{
  "experts_per_token": 8,
  "positions": "rope",
  "rope_theta": 1000000.0,
  "optimizer": "soap_variant",
  "beta2": 0.99,
  "warmup_steps": 96,
  "max_seq_len": 1024
}
Below are experts of layer 7 (counted from 0) of a mixture-of-experts language model. Rows are named router (the router's row for the expert), gate (a neuron's input weights, with its number), up (a neuron's input weights, with its number), down (a neuron's output weights, with its number) and show model dimensions 0-191. Each number is 128 + 32 x the weight over its row's rms, rounded and kept within 0 to 255.
Before each expert's rows: a language model's description of what the expert responds to; "comes before" lists some tokens at least twice as common just after its tokens as in all text. This comes from a sample of Wikipedia text that the model never trained on. Tokens count by the router's weight.

# expert 63
What it handles: Dashes and digits in scores. En dashes, minus signs and digits inside sports records and numeric tables, such as 24–7, 13–12, and year prefixes 197.
comes before: "1", "0", "2", "3", "4", "6"
router [ 93 143 108 102  98  92  78  73 133 171 134 123  97 119 157 211 141 167 119 164  75 134 102  92 149 119  97 153 160 138 123  99 140  97 128  96 159 107  61 175  95 109  65 133 102 134 137 108 177  79 158 124 171 127 121 105 139 177 109  97 142 173  96 117 170 183 144 124 152 195  56 130 104 150  64 179 124 115  96  90 118 113 185 165 107 123 109 172  90 137  97 102 127 106 130 133 141 146 153 133  78 171  91 108 134 103 133 161 135 123 181 135 135 183 115 151 165  92  59  70 147 115 175 132 143 102 103 142 164 166 105 100 143 100 186  54  92 123 162 120 133 125 151 107 150 142 129  63 164 178 171 196 125 137 100 114 106  97 109 171  96 118 127 100 125  93 156 154  91  90 136 130 127 123 114  70 115 175  77 101  67 132 119 118 111 144 106  88 121 107  83 105]
gate0 [192 186 135 112  97 141 119 134  73  94 128 148  99 173  61  99 151 168 139  93 205 124  85 124 132 136 169 127 110 149  37  90 100  94 117 170  94 100 107 135 121 129 131 109 146 153 118 138 128 104  79 142 110 132 145 126 156 155 154  69 137 103 151 106  60 136 116 123 119 128  97 162 164 186  77 149  40 115 190 174 140 158 160  75 114 123  73 132 120 175 195 121  93 118 104 118  95  63 156 125 111 166 119 110 125 111 111 163 124 127 119 133 166  44  90 102 180 110 216 123  79 123 136 122 120 148 149 102 123 127 120 132  63  46 122 128  81 110  94 133  80 150 182 159 136 150 123 109 142 125 164 139 110 155 111 109 127 156  73 106 112 101 131 139  80 135 150  86 154 163 117 151 148 119 127 172 139 137  99 141  71  87 112 166 119 159 139 135 119 110 153 138]
up0 [141 127 126 149 136 203  75  96 137 156 167 140 129 159 145 135 128 149 137 120 119 197 137 158 143 182  86 189 180 140  56  87 142  97 146  77  37  98 106 117 134 157 101 109 110 118 101  84 141 127  81 138 110  65 127 128 145 126 118 111 127 116 153 171 131 103 137 108 199  88 123 132 141 101 140 190 111  97  95 115 126 114 153 136 112  57 142 159 116 140 100  85 124 116  89 123 124 138 225 101 169 131 132 114 197 192 119 178 133 181 148 136 182 164  60  99 107 136 139 157 144 136  99  91 151 140 108 155 138 184 201 161 134 123 158  75 108 157 128 138 136 109 112 144 132 145  96  92 175 147 143 109  83 110 138 154 198 143  63 194 133 137  94 149 129 141 133 124 117 112 179 119 116 102  84 121  98 119 115 149 129 141  78 125 123 126 179 131  94  78  92  92]
down0 [144 150  82 187  69  49 109 133 124 116 100 101 137 110 160 154  93 131 165 138 121 137 158 122 155 172  92 117  87 116 168  36  68 124 225 112 142 132 139 142  74  97 121  83  89 117 151 146  99 141  64 100 103 110  92  67 111  98 176 129 139 139 138  95 143 157 146 116 146 113 109 174 107 113 147 113 149 143 114  76 133  85  86 109  74  98 125 142  82 121 122 108 118 139  87 118  82  94 145 128 112 170 107 164 130 147  92  83 124  69 144 143 208 125 115 141  93 147 104 162 176 126 154  82 171 154 152 145 136 189 134 115 149 165 140  99 124 158 102 147 139 153 127 155 108 123 138 103 127 166 165  65 127 111 143 146 157  92  95 127 154 154 233 117  75 148 116 180 137 141 147  96 120 110 125  88  98 162 134  90 116 117  84 114 198 138 199 150 133 160 130 106]
gate1 [162  76  51 122  96 172 202 123 115 108  93  78 178 103 125 104 157 165 175 130 110  77  86 130  75 147  92  99  99 101 105 165 105 134 133 134 145 104 162  99 131 163 131  66  93 132  84  68 159 112 146  82 128 135 122 169 190  82 110 100  90 162 179  96 128 144  96 169 132 175 140  62 153 137 117 108 109 132 131  97 176 142 136 133 110 171 158 133 119  80 121 160 138 163  95 110 113 108 125 113 128 108  88 168 168 138 128 152 105 135 166 143  73 128 100 133 175 152 143  48 141  96 116 169  97 154 103  54  50  70  95 110 146 122 162 152 137 136 141 115 122 116 132 137 101 127 146 156  76 120 164 135 138 124 189 105 124 123 164  70  89 142 182 164 119 109 153  89  91 148  85 206 149 156 106 120 176  97 114 136  81 111 186 145 112 153 115 112 149 120 135  93]
up1 [ 66  82  60 191  93  91 158 198 147 148 133 127 130  99 175  84 135 101 168 138 134 136 149 145 146 159 148 161 147 124 185 170 119 155 116  73 131  70 122  81 165 146 142 139 129 123  92 123 136 179 113 102 133 117 150 128 115 104  95  92 131 146  94 111  97 156 132 175  93 161 115 166 139  88 108 148 160 172 126  94 102 150  96 165 134  93 104 185 129  92 197 128 140 161  97 145 122 152 126 113 142 147 126  81 108 104 123 149 152 138 129 169 171 117 146 210 121 127  86 119 213 159 150 110 129  81 159 125 134  68 144 170 138 194 172 167  74 141 202  83  64 123 109 154  57  94  94 136 155  84  91  93 104 122 129 129  47 118 137 100  90 132 130 143 131 101 146  64 131  94  96 143 136 149 124  92 149 148 155 112 136 105 109 101 154 123 139  90 133 151  65 102]
down1 [125 135 140 118  96 157 110 173 113  88 128 121 122 167  85  95  77 169 162 138  98 130 180 206 183  94 153 122  87 148 174 127 120 162 168 101 119 108 147 139 131 154 101 183 133  93 142 108 167 160 129 127  92  73  73 122 119  72 176 119 127 147 127 114 115 124 163 148  46 209 123 220 114  74 130 114 117 102 168 108 115  95  52 148 120 173 135 106 118 158 158 134 159 111 117 162 103 156 168  68 118 170 116 129  96 142 165 135  66 104  87 152 196 113 172 114  74 123 140 167 119 115 134  83 161 165 173 118 141  96 195 138  72 150  99 141 127 123  88 149 131  93  98 119 121  51 105 160  99 145 136  92 114 129 179 117 128 134 141  73 104 104 142 113  75 143 116 140 136 137 129  85 159 143 108 181 153 125 112 122 136 132 135 184 152 110 109 189  87 138 105 112]
gate2 [118 162 156  94 123 102 149 105 109 135  77 164 101  96 146 170 154 147 153 148 208  88 148 127  98 110  91  89 114  66 182 144 110 124 100  98 113  56 103 130 141 136 197 124 143 128 109 118  75 121 127 173 204 146 127 189 104 159 130  94  79  93 150 118  64 109 165 112 109 134  72 119 129 110 137 119 155 141 110 161 121 116 100 145 133 117 128 149  63 140 204 161 201 175 186 135 130 163 113 131 126  89 151 174 112 100  81 163 167 154 139 115 118  68 150 110  82 109 170  99 132 111 154 170 158 107 143 128 102 182 118  91  91 201 212 123  95 115 145 122 141 115 162  98 125 135 148 143  88 125 128 112 178 100  95 141  80 132  72  92 140  92 139 146 120 113 180 114 148 120 132  63 122 101 132 126  77 102 158  67 145 123 114 170 172 140 154 152 105 112  86 138]
up2 [ 73 117 120 108  92 164  67 115 117 141 117 114  66 125 152 157 109  62 128 161 152 134 181 128  75  77  97  91  89  70 127 177  57 190  70 106 119  83 112  83 103 125 133  64 131 135 158 131 168  89  93 132 107 130 114  95 131 156 107 180  21  83 138 127 147 108 108  91 122 117 145 163 149 145 151  81 110 185 121  55 127 190 133 152 126 143 117 148 179 150 132 119  91 125  82 123 171 150 147 110 137 136 154 188 124 125 133 163 204 129 164 110 103 164  83 147 137 101 127 132 114 123 179 145 163 140 158  96 129 142 193 159 130 132 128 130 115 170 131 141 160 150  92 122 126 151 139  50 105 131 108  99 143 129 124 113 173 131 143 114  90 140 116 146 132 109 172  96  71 114 164 152  84 132  69  72 134 157 159 195 174 139 137  81 132 116 130 102 107 148 140 135]
down2 [162  94 192 117 118 187 175 126 132 166 163 129 106 134 154 120 130  93 186 122 203  98 164 128 117 103  96 164 152 185 114 140  99  95 105 125 125 176 138 184 129 109  98 162 103 151  84 148 115  72 143 103  64 159 159 154 126 130 118 132 154 134 118 118  65 159 141  82 101 151 147 121 166 106 128  98 126 117 124 119 136 177 131 137 124 104 155 178 126 146  77  90 139 174 138  94 172 146 143 138 156 152 163 121 134 115 118 106 125 168 100 157 109 130  66 100 123 127 163 153  69  65 108 132 165  92 148 153 126 128 227 126  99 134 191 203 147 145 149 144 199 179 157 130 216 125 132  90 138  92 163  62 146 115 118 143 107 135  64  88  59 148 113 155 104  86 132 110 139 119 135  88  89 137  44 116 130 128 147 147 105 107 107 133 137 140 103  66 145 106 140 102]
gate3 [159 129 133 209 128 143 100 126 108  68  79 106 151 142 133 170 122 125 191 186 139  98 157 124 152 145 154 116  75  84  29 147  88 175 116 126 145 151 116 100  96  98 112  63 135 104 160  52 128 122 129 102 107 110 166 123 127 164  92 119 182 111  72 116 143 138 137 101 137 122  82 123  98 128 154 173 147 153 120 138 114 133 187 150 109 147 151 151 105 125 140 114 150 135 130 115 169 159 188  80 200 166  87 193 105 136 173 203 142  88 170  56  90 144 119 105 140 180 190  98 122 134 129  80 163 126 144 142  87  75 141 151 138 129 138 111 106 129 124 172 109 157 212 148  81 122 144 118  95  89  95 125 133 132  87  98 150 126 112 156 110 119 175 108 123 120 188 156 193 139 102 134 115 112 174  69 129 114 116 142 111 132 119  85 130 169 137 161 115 105 127  94]
up3 [135  76 117  88  95 124  85 108 168 185 105 108  98 154 186 126 170 134  96 150 163 175 148 179 116 157 120 159 138 115 220 102 139 128 147 143 172 153  73  52 111 150 126 109 142 173 127 150 109  94 121 140 126  86 138  90 154 178 120 125 131  98 183  72 166 129 124 163 108 126 118 152 134 104 173 134 101  93 120  72 130 136 155  65 132 136  90 149 148 108  32 177 110 147 173 112 117 149 144 150  73  51 131 146 162 143 124  99 169 110  91 167 108 142  72 193 125 112 164 130 132 137 131 154  66 168  93 161 135 162 195 155 120 126 148 112 130 111 136 148 166 138 142 128 144 124 179 133 117 146 170 133 146 164 148 151 155 156 166 178 112 110 110 171  96  52 117 109 144 135 160 113 171 119 150 124 121 150  70 125 102 174  81  97  81  85 103  63 148  99 123 116]
down3 [161 122  98  92  98 119 126 124  91  31 166 119 152 109 167 107 113 156 137 143 124  96  88  86 100 105 212 107 153 125 149 109 159  83 187 155  94 152 112  86 156 126 157 173  65 166 129 172 112 156 154 129 156 159 171  96 171 139 123  93 134  86 149  83 128 134 179 132 112 124 169 140 103  69 117  83 129  92  88 104 166 129 133 138 104 115 189 123 142 108  74 123 161 124 165  65  73  71 124 109 153 136 209 122  65 167 130  99 201  84 157  95 125 122 143  65 159 154 126  80 146 114 175 157 158  54 100  99 104 110 120 170 152 117 147 144 154 162 106 134 143 145  98 171 131  95 123  86 104  61 115 146 144 139 144 106 173 134 129 131 128 167 168 133 172 156 129 129 164 121 106 140 109 132 129 160 125 106 104 105 115 149 139 113  80 185 147 152  90 189 140 159]
gate4 [168 132 136 121 156  51  99 109 116 102 172 133 111 117 166 150  99 124 190 157  73 160 172 150 126 116 156  95 119 104 134  80 118 106 149 154 106 115 149 120 143 134 188  96 139 119 154 107 162  76 139  58 138 120 198  47  91 144 152 131 179 151 176 123 112  91 133  96  80  54  96 125 179 177  93 135 137 110 103 137 139  81 135 166 138  63 154 134 175 104 143 172 154 121 135  96 161 143 121 158 147 134 139  96 160 155  91 114 123 125 129 151 131 166  69  88 116  81 145 132  94 101 140 126 178 104 176 122 143  97 128 131 139 126 110 101 164 193 124 132 150 124 186  56 162 153  96 143 117 170  98 137 144 121 107 135 200 127 152 151 118 161 100 146  94 147 125 154  78  79 154 133 162 123 129 171 157 100 156  99  59 143  52 155 113 135 117 139 140 161 224 121]
up4 [160 112 142 142  87 131 131  96  51 109  81 168 148 102 129 110 104 101 148 190 116 117 111  99 128 128 111 146 148 128  69 147 115  78 174  97 160 132 194 106  87 126 106 146 100 101 166 117  95 118 133 143 163 153  91  91  94  93 165 197 112 186 103  85 104 115  67 154  80 138 144 107 120 145  61 108 145 162 190 120 145 108  74 159  91  85 183 134  74 106 117 145 186 182 109 127 141  95 116 183 134 103 123 170  91 178 125 112 121 137  82 152 161 141 177 121 106 121 155 113  81  90 137 102 166 115  83 148 201 124 116 171 113  79 117 129 141 198 108 149 127 160 144  91  91 186 135 130 110 166 137 102  67 170 138 146 128 139  76 107 153 108 126  64 136 106 145 134 161 113 129 132 111 124 148 145 126 192 117 149 147 140  58 136 144 123 124 121  80  63 176  98]
down4 [122 124 133 133 154 114 163 155 110  61 124 105 159 128 151 149 134 165 136 134 150 122 103 119  78 148 138 111  97 119 110 125 138 119 143  76  62 169 142 115  95 141 100 161 141 151 128 111 178 168 162 200 125 170 120 145 101 129 116 160 126 110 107 180  75 170 135 116 130 154 118 144 104 112  48 113 165 127 103  80 105 115 139 174 132 161 136  67 129  93 123  78 136 118  93  32 146  34 160 105 192 184 124 163 129 144  78 146 126 127 141 165  47 106 117 128 153 147  94 126 105 126 100 116 106  97 123 172 103 208 186 161  51 158 145 134  71 103  90 126 133  60 130 179 127 119  97 115 110 156 110 129 137 121 153 107  99 137 145 159 158 141 141 107 130  81 151 120 221 128  93 129 129  95 113 134 151 104 154 164 135 153  65 108  97 140 164 189 149 161 136 155]
gate5 [ 84 117  94 141 114 167 111 108  89 162 128 145 115 122 180 126 129 149  98  96 132 157 142  69 164 158 163 159 147 104 104 138 144 124 119  97 139 127 155 111 135 141 146  95 202 102 136 160 212 151 126 113 118 189 162  88 100  87 179 133 127  67 130 137 102 156 121 205 169  84  77 120  76  68 107 158  89 137  84 127 159 132 144 111 162 124 146 109  94 193  92 118  83 205 102 124 102 109 114 124 112 123 167  72 175 133 129 131 103 102 166 183 118  88 108 136 130  79 154 130 119  62 100 174 140 126 129 132  88 136 138 136 141 123 129 120 101 150  90 161 152 130 149  88 124 117 119 171 171  48  74 109 101  80 137 151 138 135 110 140 172 111 105 147 110 144 141  90 137 167 139 143  50 146 125  70 113 164 174 112 160 109 163 124  98 131 108 220 128 183  90 177]
up5 [165 128 165 119 147 120 123 127 116 157 159 107  78  79 123  78 123 121 163 105 130 135  92 105 187  97  87 128 108 125 129 164 109  64 144  56 128  79 127 178 106 126 123  39 110 123 159 105 101 159 122 118 147 106  92 151 181  91 118 149  95 146 135 113 129 164 113 115 141 112  75 105 126 100 132 141 116 117  95 157 166  82 157 166 130  92  58 104 122 133 161 102   3 119 107 120 140  92 213 152 134  77  56  84  84  70 140 128 105 117 169 103 158  97 141 161 161 143 152  77 142 106 129  97 166 130 101 143 123 143 184 113 166  93 106 155 110  54 115 105  98 107 126 128 105 118 119 180  92 173 156 144 102 155 145 122 153  70  91 139 165 128 156  98 121 158 185 184 106 144  65 174 110 114 144 126 120  93 137 111 105  84 158 156 113 106 132 160 139 125  90 112]
down5 [103 130  88 110 114 148 140 107  80 115 165  68 119 140 183  94  93 127  86 112 164 118 176 110 159 157  27  80  64 118  55 117 102 160 118 178 125  86 142 137 146 203 103 129 134  97 168 172  85 108 127  72 154 173 107 192 124 122  83  66 100 116 101 105 102 134 138 144 113 134 118  13  98 101 155 154  74 145 140 134 138 118 103 108 122 160 101 137 109  74 107 135 145 142 154 138 153  96 142  94 134 147 111 131 128 113  92  96 116  89 149  37 103 149 147 158  83  88  87 149 133 107 133 122  99 138  59 170 119 142 137  92 140 152  72 129 124  90 175 125 124 142 100 107 136 110 102 114 143 104 148 133  84 147 150  93 158  97  88 122  52 101 138 123 166 126 133 148 118  72 123  87 131  87 115 109 126 171  60 159 132  85  92 134 166 141 133 110 145 135 123 146]
gate6 [115 118 183  90 124 133 132  64 130 115 148 124 179 117 196 112 165 135  64 163 174 128  96 122 155 105 151 168 187 170 135 167  83 130 104 103 150  84 141  80 136  85 115 185 100 137 204 113 142 115 154 119 139 136 164 146 144 154 174 125  99 120 116 120 161 112 104 140 127 157 115 137 158  55 101 124 112 139 146 105  80 127 103  84  56 104 124 179 115  98 168 172 201 147 136 170  89 132 138 179 115 117  73 117 108 194 103 101 125  96  53 114 110 129 179 133  97 164 150 150 131  91 152 140 132  93 152  74 135 121 119 108 118 133  82 154 107 170  98  85 178 105 152 106 118 192  96 110 200 108 168 114 152  70 173 152  78 141 190 145 111 170  52 113 108 105 125  98 173 116 122 103 120 143 125  97 123 159 126 109 100 123 140 124 114 127 192 117 143 103 112  93]
up6 [148 139 120 135 137 110 123 186 154 142 105 203 145 116 175  71 116  97 151  90 124 154 127  92 116 125 126 103 114  52 135 129 102  91 119 133  77 120 129  94 147 139 175  76 196 139 119 175 174 132 152 109 127 109 142  85 132 103 105 148 161 160 150 136 149 120 128  84 148 130  84  82 165 126 179 135 146 122 125 115 127 128 174  94 112 120 141 146 121 106  84 122 139 145 123 177 219 114 138 133 167 166 105 120 111 100 193 143 170 110 154 112 132 112 134 119  84 100 195 176  84 137 203 145 154 128  64 135  94 134 121 142 161  99 136  83 117  87 147 201 138 176  87  83 143 139 180 153 122 121 106 118 145 105 118 144 158 155 167 112 111  89 158 121 100  64 157 132 114 232 118 119 141   9 117  99  75 127 111 116  98 142 112 139 115 165 176 131 132 136 136 187]
down6 [ 76 122 176 175 191 169 211 113 197  91 184  97 126 157 145 121 136 169 130 139 164  76 122 136 128 155 150 159  93 173 131 130 137 147 123 101 104 118  82  89  96 155 157 142 164 114 115 116 110 112 123 121 129 119 132 155  94  72  59 134 135 115  92  49  84 120 155 181  91 134 145 163 191 100 113 143 104 175 144 147 115 102 127 102  97  80 140 177 155 134 124 128 145 161 147 152  97  55 115 165 147 109 126 145 119 187 130  89 167 117 137 113 163  85 158  51  39  99 167 117  87 123 145 113 142 151 161  81  98 146 110 174  72  91 149 174 133 115 158 140 138 105 122  96 107 168 142 131  66 159  90 143 117  70 125 129 151 133 145 171 119 194 122 162 115 108 129 116 108 145  95 114 112 101 139 158 103 116 133 120  68 150  49  93 126  84 121 164 105 131 118 141]
gate7 [105 103 129 132 150 107 122 118 156 148 157 142 137 147 157 132 148 106 149  93 133  77 187 145 162 183 128 106 136 120 144  64  84 138 111 132 126 151 131 138 132 147  82  91 101 181 122 182  66 140  77 156 208 123 128 153 190 134 164 132  92 152 110 170 118 161 116 157 149 119 129 142 129 134  79 143 130 193 133 143  96 118 180 153 129  73 187 163  72 158 151 138 161 123 113 119 115  88 163 141  89 146 106 165 133  98  49 137 111 115 156 164 158 123 141 140 160  77 137  62  99 135 104 147  97 117 147 148 165 116 125 116  80 167 163 126 100 120 147  83 144 145 109 144 161 104  57 183 107  71  85 115 116 124 137 148 140  44 213 148 201 122 112 106  74 118 126 145 136  92 148 111  56 166 139 106  70 142  50 151 149 125 166 156 115 154 103  90 110 126 108 162]
up7 [ 90 176 117 131 151 108 136 152 155  65 144 139 133 179 102  74 180  90 122 122 139 101 127 122 124 105 118 124 141 184 131 103  54  86 141 129 132 139 131 111 118  99 157 163 164 164  96  87 119 165 124 123 103 154 143 145 122  89 148 135  96 139 172  82 149 108 145 108 113 152 132 216 165 128 211 126 134 111  95 163 149 107  52 105  53 113 121  89 197 110 132 184 157 147 109 101 130  89  90 108 169 119 106 101 101 107 171 167 179 142 105 137  98 110  86  98 161 158 100 194  97 119 105  91 131  95 115 109 146 145 155 145 190 179 141 140 163  96  74 138 132  83 183 140 171  82 118 168 171 164 131  96 156 181 167 168 156 125 118  82 115 108  76 146 117 150 150 117 164 125 122 105 182 120 136 135 140 137  78 143 135 103 102  96 153 119 133 102 161  48 193  95]
down7 [ 68 151 134 128  96 128 148 165 123 156 134 107 142  85 132 141 117 103  98  20 163 120 151 111 126  73  74 176  98 103 185 110  86 100  90 131  95 138 168 164 161  97  96 120 127 185 112 125 107 153 123 110 234  97 105  94 100  88 104 151  96 146 181 129  61 140 174 143  91 155  84  83 116 107 169 143 168  70 149 115 170 137 160  86 158  94 155 101 117 128 126 138 195  76 100 103 177  81 164  97 162  81 181 126  85  92 146 136  86 122  83 134  86 135 120 168 153 138 139 162  92 118 155  84 155 122 170 157  99 130 122  91 113 165 175 143 131 139 119 169 125 129 143 114  96 135 113  58 122 124 100 155  82 170 172  87 143 105 146 143 145 109  98 143 140 105  79 192  91 110 113 148  74 153 129 124 127 163 135 158 118 123 160 100 124 117 119 159  85 113 113 111]
gate8 [ 73 143 156  95  94 190 106 155 116  98 115 185 178 175 131 188 132 186  93 136  95 111 141  75 168 116 135 187 120 177 110 100 129  85 117  81 144  89 182 121 157 102 134 133  97  60 118 183 149 170 137 148  51 110 119 152  95 109 152 118 167 155 105  60 115 122  99 172 156 127 119 144 167 105  43 155 103 119 122 122  91 139 135  74 155  81 179 114 136 135 135 173  95  59  90 173 131 162 123 127 121 166 119 208 143 145 147 145 101 190 128 110 181 125 108 125 150 140 141 111 152 134 108  94 122 149 142 124 165 158 122 118 114  41 152 173 134 138 122 126 154 190  97 177 142 157 171 159 171 135  98 159 137 121 157  93 156 134 163 120 124 167 136 105 101 108 119 102 177 124 125 131 152 128 155  81 178 103 126 112 140 149 101 145 110 141 146 179  57 115 156 110]
up8 [161 100 151  75 175 112 126 108 103 149  80  96 158 108  96 148  91 103 141  97  61 115 111 124 131  99 139  79 135 123 145 160 126 140  80 150 210 159 183  89 142 136 126 105 120 186 157  66 110 119 106 127 118 131 130 243 127 184 107 164 116 127 126 106 177 122 112 140 128 107  94 133 127 175 147 112 135 120 174 116  65 134 130 116 152 135 131  72 136  95 163 164  93 100  73 103  80  54 114 124 136 138 152 123 180 110 122 162 122 125 145 147 130 174 114 132 135 127 127 102 150 192 146 149 121  86  60 187 126 154 107 185 167 144 153 147 131 109  84 101 128 139 145 155 145 186 142  95 102 143 124  74 183 109 182 175 120 128 164 133 163 148 123 165 127  79  77  76  80 115 160 148 151 122 175 202 177 103 163 114 132 125 148 128 129 116 123 125 105  57 163 160]
down8 [115 106 154  79 146 183 183 105  78 186 133 133 144 173 139 141 105 102 114 166 149 142 172  73 131 130 177 139  89 121 116 109 134 109 156 106 139 172 124 183 167 168 116 127 137  78  78 154 154 154 142 134 148 111  93 189  86  85 165 182 143 169 150 109 147  98 122 127 137 104 132 177 189 101 128 111 132 114 117 113 121 110  48 130  62 115 191 114  82 107 138  89  66 128 141 182 103 143 230 146 118 182 137 140  74 102 145 150 115  87 146  89 155 123 128 105  42 135 141 114 107 136 112  90 130  77 115 137 143 191 112 145 151  95 116 109  92 133 122 157 134 116 103 157  97 129 125 141  95 150 137 157 118 222  92  82  56 146 153  77  90 137  89  74 161 104 128 104 131 109 123 111 130 139 105  96 133 157 148 136 152 131 144 128 136 153 101 133 122 104 179  60]
gate9 [103 175 113 148 127  62  96 116 121 168 135  83 131 149 154 129 130 106 172 120 176  88 176 151 133 121 158  96 184 164 110 160 134 134 126  84 150  98  93 115  96 152 154 105 116 108 157 135  76  90  83 113 154 192 128 150 134 128  89 102  96 120 126 127  88 137  98  92 141 136  77 142 144 114 114 158 166   0 165 153 145 188  67 134 132 184 124 108  75 162 158 143 149 197 160 143 120 135 145 108 126 128 111 156  94 104 139 235 155 122 129 128 113 133 128 118 127  99 131 124 165 128  73 148 148 159  80 139 134 107 189 149  79  94 128  85 139 150 102 132 165 121 166  79 137 111 121 148 128 117 149  99 144  95 134 100 181 141  88 119  56  93 139 143 117 183  97 129  76  64 142 196 161 133 169 208 126 119 133 156 148 120 115 108  85 149 128 159 133 128 142 143]
up9 [120  97  64 128 144 120  89 141 151  92 138  85 141 156 198 206 107 147 103 107 153 167 120 118  88 149 139 170 187 124 123 124 129 167 126 103 188 160 107 121  86  86 140 132 110 157 178 139 180 155 145 119 115 154 145  88 145 143 144 104 145 101  57 122 112 115 127  82 146 146 138 105 185 114 140 116 133 108 191 115 112 111 103  63 112 153 140 130 188  70 151 115 148 114 202 129 111 120 126  90  56 162 114 176 113 112  52 165 155 124 150 188 102  97 139 136 182 174 137 112 134 154 152 160 114 153 123 162 126 101 138 127 128 118 117 117 108 139 135 138 207  96 188 124 108 130 123 133 194 135 124  98  99  69 142 121 158 148 115 117 156  78 114  89 181 101 148 183 181 151 117 104 162 113 109 126 125 205 114  85 146  87 140 200 116 144 141 150 178  78 135 182]
down9 [181 110 100  73 153 107 160 128 135  57 182 147 121 175 196  79 127 112 125  76 172 124 124 112  94  94 180 162 125 150 175  79 138  94 145  79 139 127 134  64 117 131 102 144 134  69 117 139 113 184 143 165 123 188 186 129 136 108 182  79 196 153 123 129 111 148 119  92 147 110 158 116 148 130 158 167  84 136 145 111 142 115 141 140 136 199 149 163 136  97 124 166  96 137 156 161 151 124 134 115 150 148 191 191 126 103  66 128 102 142 141 104 106 118 164 136  91 139 149 148 109 112 110 110 170 116  72  81  86  76 155 191 182 101 102  95 101 164 188  94 100 139 109 107 128 109 169  92 139 138 121 103  98 104 141 131 108 100 138 120 150  90 211 102 122 130 114 194 115 194 152  90 156 156 131 122 169 129  57 138 148 111 125 179 130 171 143 148 142 155 114 103]
gate10 [126 124 117  78 105 107 133  95 135 104 132 130 127 115 152 183 146 193 165 139 132 117 132  75 114 124  83 146 195  96  93  64 127 175 122 116 104  88 104  89  84 123 147 159 148 130 111 150 148 185 138 136 153 133 147 146 112 124 130 121  54 141  98 150  77 144 105 133  93 154 177 111 194 140 146 150 141 169 115 100 175 121 165  99 146 142 166 171 145 137 132 160 137 108  97  39 124 137 110 190 114  92 169 105 100  79 147 102  95 140  85 125 122 134 138 139  93 167  93  89 138 138 135 148 128 156 133 115 183 152  86  94 183 165 142  60 106 150 115  94 161 124 100 128 189 165 129  96 123  56 159 161 150 110  83 154  94 117 162 112 102 165 193 138 122 115  74 143  92 176  95 109  60 139  85 159 133 124 120  59 169 136 116  84 106  99  76 168  73 138  71  92]
up10 [184 130 152 126 155 140 126  87 156  45 144 160 142 159 126 147  91 134  98 172 200 162 172 160  87 139 152 163  95 119 123 103 107 117 136  76 138 176  87 117 150 115 153 141 146 132 116 161 110 111 168  93 102 116 136 125 112 127 124 129 109 136 160 130 132 111 155 123 124 128 148  82 143 143 144 114 200 149  91 116 164  96  43 153  42 138 141 118 123 146 120 130 114 104 133  94 119 137 165 189 107 140 129 125 142 148 152 120 157  84  93 130 144 118 146 109 103 154 142  89 176 177 159 133 144 133 123 119  98  65 120 119 159 139  33 122 176 124  65 173 139 105 140  96  78 156 125 108 128  89 122 203 164 121 123 203 141 164 101 133 158 114 139 158  93 128 133 150  88  99 163 114  98  38 109 167 139 145 123 136 180 128 152 197 133  95 107 102 222  77 195 149]
down10 [150 171 114 139 165  94 135 116  84 107 174  34  91 135 160 131 142 125 151 157 115 116 106 137  95  98 147 163 138 138 111  96 139  70 167 149 120  77 133 156 185 117 176 138 119 124 171 166 160  87  85 140 113 126 176 103 144 117 130 154  87 180  78 152 119  76  99  53 131 163 126 129  68  89 128 141 155 156 145 147  83 171 149  53 132 123  83 176 108 153 150  75  78 108 124 150 173 105 144 169 129 122 133  98  93  47 105  98 134 130 138 127 157 159 105 124 132 103  66 152 174 132 147  93 146 150  73 146 124 132 150 158 168 135 178 153 159 132 177 131 115 128 142 114 108 134 156 150 157 182 149 104 153 140 158  61  93 155 157 118 192 129 151  96 133 125 123 144 100 129 169  59 101  73 103 185 194 110 159  56 119 117  96 134 119 130 165 110  85 109 141 156]
gate11 [167 129  98 122 146 110 118 119 136 129 126 159 153 135 137 159 119 142 149 134 104 130 116 132 143 116 168 115  79 104 109  93 102 180 138 104  63 201 180 153 137 166 116 171 118 163 113 186 126 162 141 110 130 118 103 156 165 124 138 160 138 144 104 120 123 122  95 119 183 148  94 153 184  88 106 107 109  69 114 137  79  44  85  70  94 133 108 151  87 107 118 213  93 126 134 162  88 119 127  93 146 116 100 153 146 101 120 156 133 190 121 113 119 143 142 101 117  64 101 183  71 112 128  68 184 105 128 138 186  95 141  38 158 115 148 158 121  78  92 127 103 134 152 126 142 131 184 182 170 223 150 119 128 138  80 115  44  77  93 125 145 159 160 102  79 166 106 141 169 116 108 129  79 170 143 133 131 131  99 106 126  99  94 117 162 136 142  87 147 142  87 148]
up11 [137 147 131 110 161 164 156 131  77 130 147 171 116 146 104 104 127 108  87 103 100  90 159 155  93 140 171 173 186 163 185  95 120 149 109 130 104 143 139 170  99  96 124 187 144 132 166  98 162 118 197  84  80 145 128 111  61 115  83 143 114 162  86  73 131 101 104 100 166 183 172  56 107 139  77  77 144 145 159 165 145 109 170 137 117 102 140 140 136 119 140 187 149 104 121 128 161 139 183 130 159 119  95 186 143  98  70 139 126 101 144  94 150  70 155  89 150 175  77  97 153 128 161 207 155 116 157 127 141 158  98  82 141 126 127 115 132 112 154  88  99 123 128 119  87 118 169 157 130 166  72 152 129 150 141 146 134 194  90  93  98 142 167 171 174 159  84 130 163 165 137 112 130 171 154 142 127  95 119 110  63 139  78 105 118  80 129 181  64 155 159 146]
down11 [113 156 122 137 135 114 194 111 138 130 162 102 127 131  83 126 131  87 198 115 138 124 164 129 155 130 123 167 138 107 126 156  91 145 156 146 163 144 116 100 121 154 159  50 127 128 180  68 209 101 145  85 159  98 198 144 106 127 119 159 111 112 156 126 108 131 134 114 146 139  65 107 148 223 171 121 148 112 165 128  85 126 149 116 172 162 150 128 104 116 154  89 150 159 179  88 146 188 100 131 136 120 113 116 110 116  98 146 110 129 160 135 125 156 138 122 155 138 174 139 119 139 125 138  62 140 149  84 142 149 118 159 163 139 125 107 135 187 160 130 125 100 103 149 108 128 146 209  87  63 146  99 142 124 161  44  99 137 182  94 182 125 120 138 152 125  85  66 170 112 143  73 113 112  98  90 185 114 158 103 102 220  85 102 134 157 125 114  33 129 130 168]